From a checkpoint of a small mixture-of-experts model trained on Wikipedia: width 512.
Below are experts of layer 6 (counted from 0) of a mixture-of-experts language model. Rows are named router (the router's row for the expert), up (a neuron's input weights, with its number) and show model dimensions 160-191. Each number is 500 + 50 x the weight over its row's rms, rounded and kept within 0 to 999. Numbers have three digits each.
Before each expert's rows: "comes after" lists some tokens at least twice as common just before its tokens as in all text. This comes from a sample of Wikipedia text that the model never trained on. Tokens count by the router's weight.

# expert 1
comes after: " ", " (", ".", "–", " +", " −"
router:475505538489539444442506481369477520475470603485598500467370593430523548620467544434468567520489
up0:445518511510552615454520485393491440570501511549507535483546464551476440514507498542575554358564
up1:435611560485557480519507481482505512507481514490525529447467457547484485450518503388470499445490
up2:492470503516508524571451417517457541538498537622439560505473483580585536486604542544503494555488
up3:495484547356602567512484572435538596508455552409504444535550455485487480610536530418539527541507
up4:490570476495487476391516475444493605523538460569522479467476489485494579488512605545518530498486
up5:405472431444575534472600456503490494599409483446505555507509543564577459487454487484489497433464
up6:554468527501504470440514544458489414444557443644536499488519549417487598492452554476551508490476
up7:525478454475425471446488533504535472576488500631509522500481463470540531565531506510543550476468
up8:492540518491556488463487453504456498541486522436480500491481496436543480394531649560498486554478
up9:536508507462562447626508501518480515475529430545478465554472506509510529396508531498468584433512
up10:511583491489549655542593577484547457534586539600491525501512470509498572480455486600545549517534
up11:567450506499574518512454545536397437500371485557473580591488478576477509561521516504490528534492
up12:528487376508530474451474549517526542461494574513595434479551516477573483568484546417440498463521
up13:526561488494447563521524463474465419490551552532477429426457438541512531469466480481461522487408
up14:488547511433488445473462551496525539518494508508441572522482456460597531501522524469566517475419
up15:435534508513459470495515527438434422510497572487444448479477527509512511576456578574536494554497
up16:466507485507305518509534426551433435515583470471453530479539508475529542381585450539543515462575
up17:484517532463524535390524479522428379506555462524497395470507401525521536530492541509426561489508
up18:574488461416540436491438527414448459509600506514575479539498459458492511529404515518472527503578
up19:502539484383485501554499606531565460447465544383489494561601505547511561511415505539537480548477
up20:611482489478540575443535545531551495458588466595453574489521473436545504527534533503531533603564
up21:499532480347578562508489514588502550611527521462518455512526541545535458557513458421465507526464
up22:531481461553483548480582590517476501528496548380540369487546444439559498501456481425465495485421
up23:491506475531502566601579461461452478448520540476493563478484575513552472451524519466528483539486
up24:480446535539415527505499578469497537502505571543523424482536624565536461487435602531533511497411
up25:462483467505533496437482589562491531494538470464513506483495507543473560467534484503471527542600
up26:520538529575451419394516551571467512486594517574429478455414506477483494472470526483454493439551
up27:493515398518503511495611585486525501584492460559504543459497448584548445454420431574480482435545
up28:482551514528519481468443469463472418487450576569560576566491514455484505514511503507476648544426
up29:468454497529456520408486498479400530472502447420550502579560462513585522472547623493559517502442
up30:474522466508445549460514501442530461579510560614507560476510583438561455566502492454472497381451
up31:574610482468457513504535553489551466570545602487572482537510560489506457556420547488479487479584
up32:428596487486464591447464455555483495539516508500428538584451480559525508512489506578479502554566
up33:457585509543427510558545421512488434573581453572497481475568513409515560604474441449589461490448
up34:575591459451508476481501495452458509541486493508496509528518460477542427540437479480524475517559
up35:499557527545474587445509525575524485523540576497462440457460516402527493526504577533461629509559
up36:473446506313492544503469546506474470428487493502487493477529529484496503432604428528539571620476
up37:517544449471537510542511495433422477472496568502460586505542568652499586627488547526515482487457
up38:510651479398507562404404571378429569550580519578560586400542533414585486582474523476447546453519
up39:487544453455468560523491498453495407518478486505498565486458535577494512458402473565453567463548
up40:485516409474504497566596536541490450542546635612542579498484625548448535495484449570482478536583
up41:474584458467568469511518473462425521574473541499536437497604510484587534513560480484462544542525
up42:546522431485532437468501493449482535513448623492448545319419442471506488525508556468487622443514
up43:584519479564543510302472597396421560513423510468508515415520504533520494496454510454488500471514
up44:532519508442567448510527522459442535509545468508538531549439515445487488470442549415508511540512
up45:508579545448464654527535579462433525458602546499591462384440419546491595623451516583533496470517
up46:571505497485609491398466617423503441522450464499557487472469437455507504460482549388499508503526
up47:495428474478508410536572482482533543544484569565577510398398548449555483474500528466512524501517
up48:480573477436563514483527535434543543469431512423445397368453539464520472483519593479473595485545
up49:487535412388441425455536569533463523505467544476416497561558532476565516543517452576483467475481
up50:369484475530505411497523500491558493416495434505445495494553530425581577440432523536501621489471
up51:510460407434561562431463462483525555506457556510496523502528436461507514615560504433463538440517
up52:507530492507456435404509369479476501528430547571548566561490482478575494538502445474389516560482
up53:613494451531432542482419466429463474454461561540608504463483566513521538586533458496440487565536
up54:468510510374502493577456484459508516495515545459429485437481402489532532491493486504522577423441
up55:401556478521504539519560480471473460494468543446437507527556539495490581377428521612552435526426
up56:493537491503424388477531486459488431508450555497425586495446482480435587444540492476509500583556
up57:487497466503447480519473533543440521483546528464542465519497479550461594450571616512469522543426

# expert 31
comes after: "20", "19", "18", "–", " United", " New"
router:433521452446581559497499530421439585511512591521441564471447517458535592462504611499542556454589
up0:599489520544511521471419394495539585492555492482488482558501504445547456526496520595499527438562
up1:518593460504425381468441467417494475502500507462468510492492518498412461434414475467509514507508
up2:520495468572496461544544490384527436497491414515535488520463589512495574547563564417521559418456
up3:457526525506445509351473479509484498506548576447539515572454575519468552586572493558531467623484
up4:438485513474588456493478571577463460464505451547537509474525487511551387617523481407441499553549
up5:551513545559514485522450449581412463527552488493507473457432503555454516496489538496501453462436
up6:538482517418462496476447522529504494515475415454494525577488401521548648468536499520485465582484
up7:535513482444543504581548536472486564464480504558473508577473449440490514522528553444465496511523
up8:558591482453531538442637531495473448573493456498525490501523496479454544540483495455485539447565
up9:488560501402495516573533508481534504573524471451467551428449411479493431544545535517480490540536
up10:560551395512532548530517525425457517520494447522508359452552511518542436460512559443483439505515
up11:542592521405412463584486513425392498506538561541497516564541406482478590495483539490560507557372
up12:511519503555507467495550561433517534505488413531504527468527454517435511486486580467592422434495
up13:453445528506480530421486530488534396562448484559518555505457506486529534530523494550456507464463
up14:507527445504547481443523509468436539483453521526473432504483517551512558510469553481503531531498
up15:476512512503546517490486533517553499487439434454533537525587556473514474479534500475495491536398
up16:555391501495519435452505479548554401626486421485575515437481511564515427485483437475452467520439
up17:508569492475485561615543470418457517538578450547506433450444526467548502528434579530487529483487
up18:475409487471508431525471500585507517561501455461428527368551623520489487508575580447460473445411
up19:542426450531571480473492519478422478624469493527584536448503544483465572454526468558480470457539
up20:568577406548461489544480438511470495488560520620502543492438532597534479553555522518489515431574
up21:504446464427470458519476548450444518513560489501426568478520481465425505506512499518541553467542
up22:566500493522476408511467442529528513554409484476541460464453562533394545489457468473590469547516
up23:509457485465549437423474438416492394469447533571518422502478524424491517530484476541515617437441
up24:482635475535524589548472572490449511498626523431451501468569558509468555513420534465529494530508
up25:531492539489437567403495522532434488542466539519503615475472522494502491515533489545563465571435
up26:477541459488405527498560503391454503455489465521541528548522571443466513518431498508556491441471
up27:467481456486394491557556586425399493413541588491454530506441365489523572462552516473498498511554
up28:459506478545498427536499581509494457528519540525432496479407540569434579465570482456492510468492
up29:450520457445483474529487456425562486511538553507521450417469553487560513496519504511536478472485
up30:551519422546515509434506527480465463436482491492535433539512438497539580502509542446437461471540
up31:485524442436557497548473507515529521522491625455480525460553499470622476462458456497564490510483
up32:546476527520450388552495514431506527452557533473436519500554462531474525459512497560439469433502
up33:483559440458401553517569533476435589491541558503481524576470491500526451504492526481374521611487
up34:558444557501536447532538418497584399492523452534508588551491527535489405566456533409513515485461
up35:518516498421495478542416506595499515497566554504571566552502443477493507517557542544475492567495
up36:473561429522505474398521526477398547530471505473520568449450554517593491432472500461473392446572
up37:496517463533521480498519528446504453426402403493545513504548531491486459531603527455506449570451
up38:527543471522522499429496526487610496634566534476431565492533489483545483465466532486454588438525
up39:491452439416439609570558522429582468512443448489521429523510422522499563571481461434544464497514
up40:453583412519507462423488491477498453455578468576523455477479425413479568508505502390541529458503
up41:563465483481565445545541421547504465484500440575465485477486603486460523639535476409499498403474
up42:566477540496515488568459563446522469518498525468451538489445579494532525553501508437457522469514
up43:490529404488487523401493523369547505600535592513528500552477508520490465599490490470490514391515
up44:493470509520529479497555468470472476468432462475525397464440484495509562454518567379514489483462
up45:485390547507484559444534525415397477500478474515535483490460569532568613478552545473488430550504
up46:495499493519491502433462562427481454643433585524541447516481547431459483536525409475449517530491
up47:491487451469415417579565502478488519485541568450494549522520521545546549512460517499524570498567
up48:574515497514527519488439452540416410564533495545521454471493551457496572593544489491588491568487
up49:516534434421475495455525609518390521566489554498473456520515574457516534561517500568554519523471
up50:460559453542483509640464457477447531434547558520570419509426463516450504447538525531460545426521
up51:467656449451524454523535590464516504564460468484445470522540481527438560488518461563422490462590
up52:525563480479469541522453445543479404611529477502508502368473475538579500588537547426569506452377
up53:520467526467422467494557474442446552483437576480467460525504602453506453517502497517586550594547
up54:609463492525469502510558478476544539528570447513621488435542458471494458477450634486607568489519
up55:395539484461511510502487512420518493478473479503490519496435371494522486486501544515401562349533
up56:479483469486546400517537532427562451551454406565455435467479449569507469522486440461502586500484
up57:516551517487461489532581491481526417443514502570480466471540518436444614571475552555551563588391

# expert 10
comes after: " the", ",", " was", " to", " it", " that"
router:472499395546470508476489511512495401594490600579576474464366432460491614499476499536507632451502
up0:549475479406504582522430550519419419502537601513435502476542489494575490547438544623401430541542
up1:553609364399584570562481543478478611543494473492496486465508490481525504470529500503455536513519
up2:478491546495554506465553482486561486519475556508466467469498572490584543529444570561484569455508
up3:566544464457479459495501516476492497522526443461479573514441533410524488506477516420534497489490
up4:638537516473554440405391465495446536482444496532536435517452505543557492459564499515518525544565
up5:547548595476563515434523537542507594452473444500526520465492423467548552541439522511447532500583
up6:522549507476522573436547617429434433524478489567493431518471471655466485543501496441426550439480
up7:473494441502522487512505489493448495581514609473536549470531506435506516571473565492590482501396
up8:492509475514536457666551531464409572355579482426490492488497551558496418481508543478503482475552
up9:450494548434545637528497568584547540578390568473502559537501449510490545534574456471465475545490
up10:509505474443558463515372445517465529461581439412536382454465492542493505493588519531558456550544
up11:497472474514471577457474515502587575479571580512523609485590587581473488584445529491461460455520
up12:507476463516459592543552557532468498498516456508519496470565566473514493567479574396506506497472
up13:485522536486497490599565362487441563523545520479520399474475483446579455526514551432497521453553
up14:532477508507513541497487570495443548439390528511396517596501547513498456458396511485395481407516
up15:492526527453553466401535504438438535496478472527501408505484463487478498425450534491533474523565
up16:564482482452516599576472516445450510479548488434473467553477464551505448477465462525497521490567
up17:484536421528432520441472490496514584597570525514576410527431536479466458563448526405491470543527
up18:520563458447511464535535471500437507406613497553505473441530576403539471480488480465517472447506
up19:535539411492517561455557507533496483503448519572491454521512563548456494501606488455541501419520
up20:461514595451435506523477613480587594556582465542568483519458610494461538443450499434496498582500
up21:561488450480472471521517541468466512552445429498453568520429537506446554456472516359541549444525
up22:484506450485554581488440564508492438440410476500432479576435542575433513458525504486575498476558
up23:509435533455465512517581425459561431381424468432456578495578503535554441414551500465418551438497
up24:401483454493540497633519477470564449553476546605466517513457566472564542415553545421455502538475
up25:469525493499529478513553481540523486507409563462494463517446546507580485411446525458456569507535
up26:569462495514518395570579502490476515551448547524532511428456530571486487653501539416495512462501
up27:483540469462548401548596442476486606443545456502424483467569450501483416519527504529555529456501
up28:607519561514520555503597499564439554428630549540477342585592561472540522554441484470548552487468
up29:504564473435536515544503514521495617367508511488528473426426502476510520525506497587552410517579
up30:558460487480494580462496455465514462459577487522550487536391505479551544568580526443512552469499
up31:528499499562526444468484465466508462497502491433497446469548543494533467458443567465552537398492
up32:416555553455489588540464491490530477549450513469545480451493430450546528546455527484449568469489
up33:488470562516481478466531554485461581364549473481426538505568565523455558541509513545503443485489
up34:519548474474477556547543493522491509578487514529493594536481479500518473441406563531499528451459
up35:412490473425427532438494552538497443486548536455424338540407405488547504464505492555528526575510
up36:516602398477466412611575512491458523492486553518470531541613455463546556505527548544578459549451
up37:386500494517531497495513519532396523493570469483484470527503501504478510520517567385550484518543
up38:508518416442559590404391577481420543518591584506538521449522469499456554474526522455501427409661
up39:509507509464469502499486547543422474538534517575547568544499516498476518487512522509390552467554
up40:458499578538545457430457396482458400492528532515529502512493566528585453438536535482591495504452
up41:511530614491484489460405486464432449434484436455484562461546497505572493456575524462461459531570
up42:457538473568478610492533540543534534481542524500577471421415616388517540470584499535471417507451
up43:524469523500522469426434472474507368485493506504414512489516548432542496430400535486526460520500
up44:525522480497543545472470515510468411459496437515464446489469505549438508519563509465478525488547
up45:492554490462481430451539467511521436465570419545470480458503509496526504493377507387512610450452
up46:524530500467526540569524453432521527386632564424434577520474550436443527424424497589540453513559
up47:552524476526569533438522544472438480446445598562499498429485492517523489495432525484483535509521
up48:441535488514521579454534422480590520514464500494374567518516557578509505502470511552565502493528
up49:493510478523616534414551466432446529456589545574461512544562497492573483514528522479512489471488
up50:558494423524553520557496448406460435445486476527502443602530511512508521420494578561483413464539
up51:533573531446543525476452440472415586490476463524492415424534541429605505633482542474472503414557
up52:474501497473526399501466458425575482505425533571505480603529494551509561466551542470424491529525
up53:523511533501508596566519443482471479514605525551472510484511456445587444523594492536433536475446
up54:541436489512443450498514475466523496459470548507505446477521610480541521494503449506577488457443
up55:431478477424469538615582579576489395574516527483544494532430587526474521519509490463515467492490
up56:515476509489566452545506488405502507561527545532485505554486525528494497534453504459465513502563
up57:624569573501442503424486486504506431466510444454502398429447476474473522606401447480467461510537